Weights of a small mixture-of-experts language model, trained from scratch on English Wikipedia.
Experts: 12 experts in each of 14 layers, 128 SwiGLU neurons an expert, 2 picks a token.
Below are experts of layer 11 (counted from 0) of a mixture-of-experts language model. Rows are named router (the router's row for the expert), down (a neuron's output weights, with its number) and show model dimensions 0-127. Each number is 200 + 40 x the weight over its row's rms, rounded and kept within 0 to 999.
After each expert's rows: a language model's description of what the expert responds to. This comes from a sample of Wikipedia text that the model never trained on.

# expert 8
router,170,228,152,197,189,211,120,156,197,254,184,126,181,161,208,221,194,171,145,222,148,190,276,273,282,181,208,221,148,280,269,209,199,188,183,203,243,230,262,213,184,260,206,227,220,166,174,244,259,196,255,189,226,218,247,245,152,239,159,182,135,196,200,164,178,192,193,260,304,196,173,222,226,220,181,177,191,161,199,264,167,206,129,169,164,204,236,143,225,161,130,167,159,184,157,190,230,147,151,262,135,178,234,219,200,126,234,187,207,212,198,157,147,193,160,244,148,177,238,167,177,122,214,257,236,159,204,145
down2,211,213,182,212,201,222,200,161,252,158,115,186,219,280,180,122,232,238,193,185,142,211,167,162,177,171,226,220,267,192,229,223,217,257,233,150,216,156,243,163,148,234,192,244,286,203,88,159,236,126,204,216,223,199,259,143,235,218,265,238,184,269,237,219,195,156,234,252,147,232,141,230,176,209,158,178,200,232,227,143,204,159,166,204,251,248,201,218,154,197,133,174,212,202,234,177,213,254,238,189,211,194,233,235,106,260,215,186,192,189,188,199,201,240,195,162,185,229,249,188,295,132,208,183,256,193,153,123
It responds to: Capitalized first pieces of foreign names and surnames, such as Sch, Bel, Ko, Ba-ñuelos, Bl-abby, Re-uter.

# expert 1
router,184,251,195,194,214,124,221,256,193,134,212,166,214,187,170,194,253,222,209,248,212,210,158,181,164,222,172,256,273,260,157,239,251,151,197,151,161,184,213,224,136,215,225,268,181,257,143,239,259,220,281,278,289,189,256,225,158,244,191,150,145,224,161,202,169,205,204,151,233,155,221,252,129,207,179,241,231,168,204,199,200,164,204,249,189,180,200,136,277,179,214,216,253,186,137,226,204,213,249,184,220,222,269,149,164,139,231,199,243,160,212,146,185,118,124,201,208,172,222,184,226,187,245,148,165,215,228,135
down22,201,217,206,244,186,167,208,187,148,133,211,170,182,139,231,129,252,154,154,224,236,178,187,180,271,282,235,139,214,222,203,239,133,207,273,203,188,231,113,236,186,265,212,219,202,202,223,149,245,218,166,188,215,234,162,228,223,199,234,211,238,211,219,237,217,173,257,259,184,212,134,242,156,217,204,153,227,194,277,218,235,258,274,189,165,198,211,152,248,192,266,151,191,255,158,235,113,113,277,171,204,217,241,207,143,156,281,191,169,184,236,186,259,140,194,238,183,263,173,216,230,212,181,150,223,176,231,182
It responds to: Middle and final lowercase pieces of foreign proper names and single capital initials, e.g. Virtane-n, Büyüka-k-çay, Kolka-ta, asteroid codes 2006 RL.

# expert 11
router,206,238,219,216,168,120,230,257,245,222,256,194,269,262,178,226,180,155,236,173,194,224,188,193,226,221,161,201,189,162,187,151,159,260,177,186,126,172,245,229,191,153,181,138,183,276,240,185,192,206,130,294,185,193,152,202,176,230,236,187,238,158,295,295,211,198,230,221,213,145,171,208,180,179,204,196,197,176,233,215,213,225,191,246,234,196,215,200,172,184,153,186,228,196,195,224,261,297,281,248,241,151,66,215,159,196,175,234,234,190,216,189,232,196,267,179,127,205,173,213,132,149,194,227,190,157,187,133
down13,218,157,206,191,240,214,210,212,231,153,270,179,200,281,116,185,188,139,206,177,217,183,252,198,260,197,159,191,252,195,204,157,222,95,187,240,239,132,182,242,240,218,188,262,144,215,131,202,228,193,191,226,230,196,248,144,178,225,145,212,217,313,165,219,209,214,192,243,151,169,172,184,111,201,298,189,117,168,171,248,205,167,200,150,241,176,130,231,285,213,230,199,182,207,284,235,256,157,218,131,150,168,130,237,235,160,254,186,214,205,217,169,194,212,259,174,208,198,188,192,222,174,229,217,195,215,211,207
It responds to: Short syllable pieces inside foreign names and words, often after parentheses or dashes, e.g. Hel-si-nki, Ph-ili-ppines, Ne-pali, To-lna.

# expert 2
router,178,237,193,179,220,277,230,141,170,187,201,199,181,208,273,254,169,162,226,240,194,273,221,208,164,191,194,173,208,167,289,278,198,245,211,205,262,185,215,212,276,264,113,202,172,226,192,142,183,175,214,124,148,209,168,167,277,226,201,200,213,177,197,257,197,122,196,253,183,168,150,196,197,212,171,270,218,158,172,203,213,262,209,179,228,262,205,172,156,268,230,207,181,250,147,127,223,243,211,155,264,199,204,235,258,183,230,207,155,157,164,142,181,188,204,187,206,165,201,183,197,300,88,188,187,171,230,142
down2,223,242,203,206,219,148,122,213,223,144,178,215,268,188,217,240,221,131,220,214,278,200,206,165,257,267,209,108,146,222,158,211,150,203,198,190,184,235,144,198,172,188,77,186,207,233,206,156,137,197,199,181,222,181,250,225,254,202,160,192,213,195,253,171,214,233,204,214,195,192,219,260,159,215,223,209,175,197,163,223,185,169,232,237,168,219,252,272,203,161,329,182,209,202,259,187,111,239,218,209,159,197,221,170,200,179,228,197,118,182,243,216,201,231,239,236,274,134,203,121,212,243,212,250,150,231,222,281
It responds to: Second or third pieces of ordinary lowercase words after a space-initial fragment, e.g. int-rav-ascular, fer-til-e, i-gn-ored, bar-ter.

# expert 0
router,162,192,212,214,209,264,104,220,206,150,195,169,158,161,211,202,206,185,209,289,267,212,207,202,205,208,164,225,160,199,225,162,182,226,174,226,182,193,121,191,236,208,181,140,233,133,249,190,203,207,202,259,191,255,222,197,199,187,194,180,177,169,185,167,186,174,222,113,87,277,205,202,211,243,194,160,174,210,131,110,240,215,125,226,199,212,255,257,200,187,266,203,199,187,208,227,166,168,173,158,134,144,180,250,304,211,167,254,212,192,271,222,265,270,216,237,267,259,200,226,161,222,144,192,194,264,209,231
down2,250,185,236,252,234,222,165,211,201,226,111,230,183,143,220,254,182,203,272,227,203,223,191,163,179,209,176,195,167,253,176,149,226,229,256,135,241,275,201,177,262,208,259,231,258,191,216,162,278,164,215,208,157,168,221,159,159,236,126,239,144,200,186,204,141,232,222,163,288,157,206,214,266,252,195,160,153,288,219,200,211,188,138,137,187,185,213,196,187,264,202,175,124,224,201,248,221,247,182,224,193,165,252,227,201,163,178,232,230,264,195,247,187,182,171,263,117,273,219,117,199,186,169,260,194,196,201,218
It responds to: Prepositions, articles, possessives and modals within narrative clauses, often right after a verb or comma, such as his, with, into, would.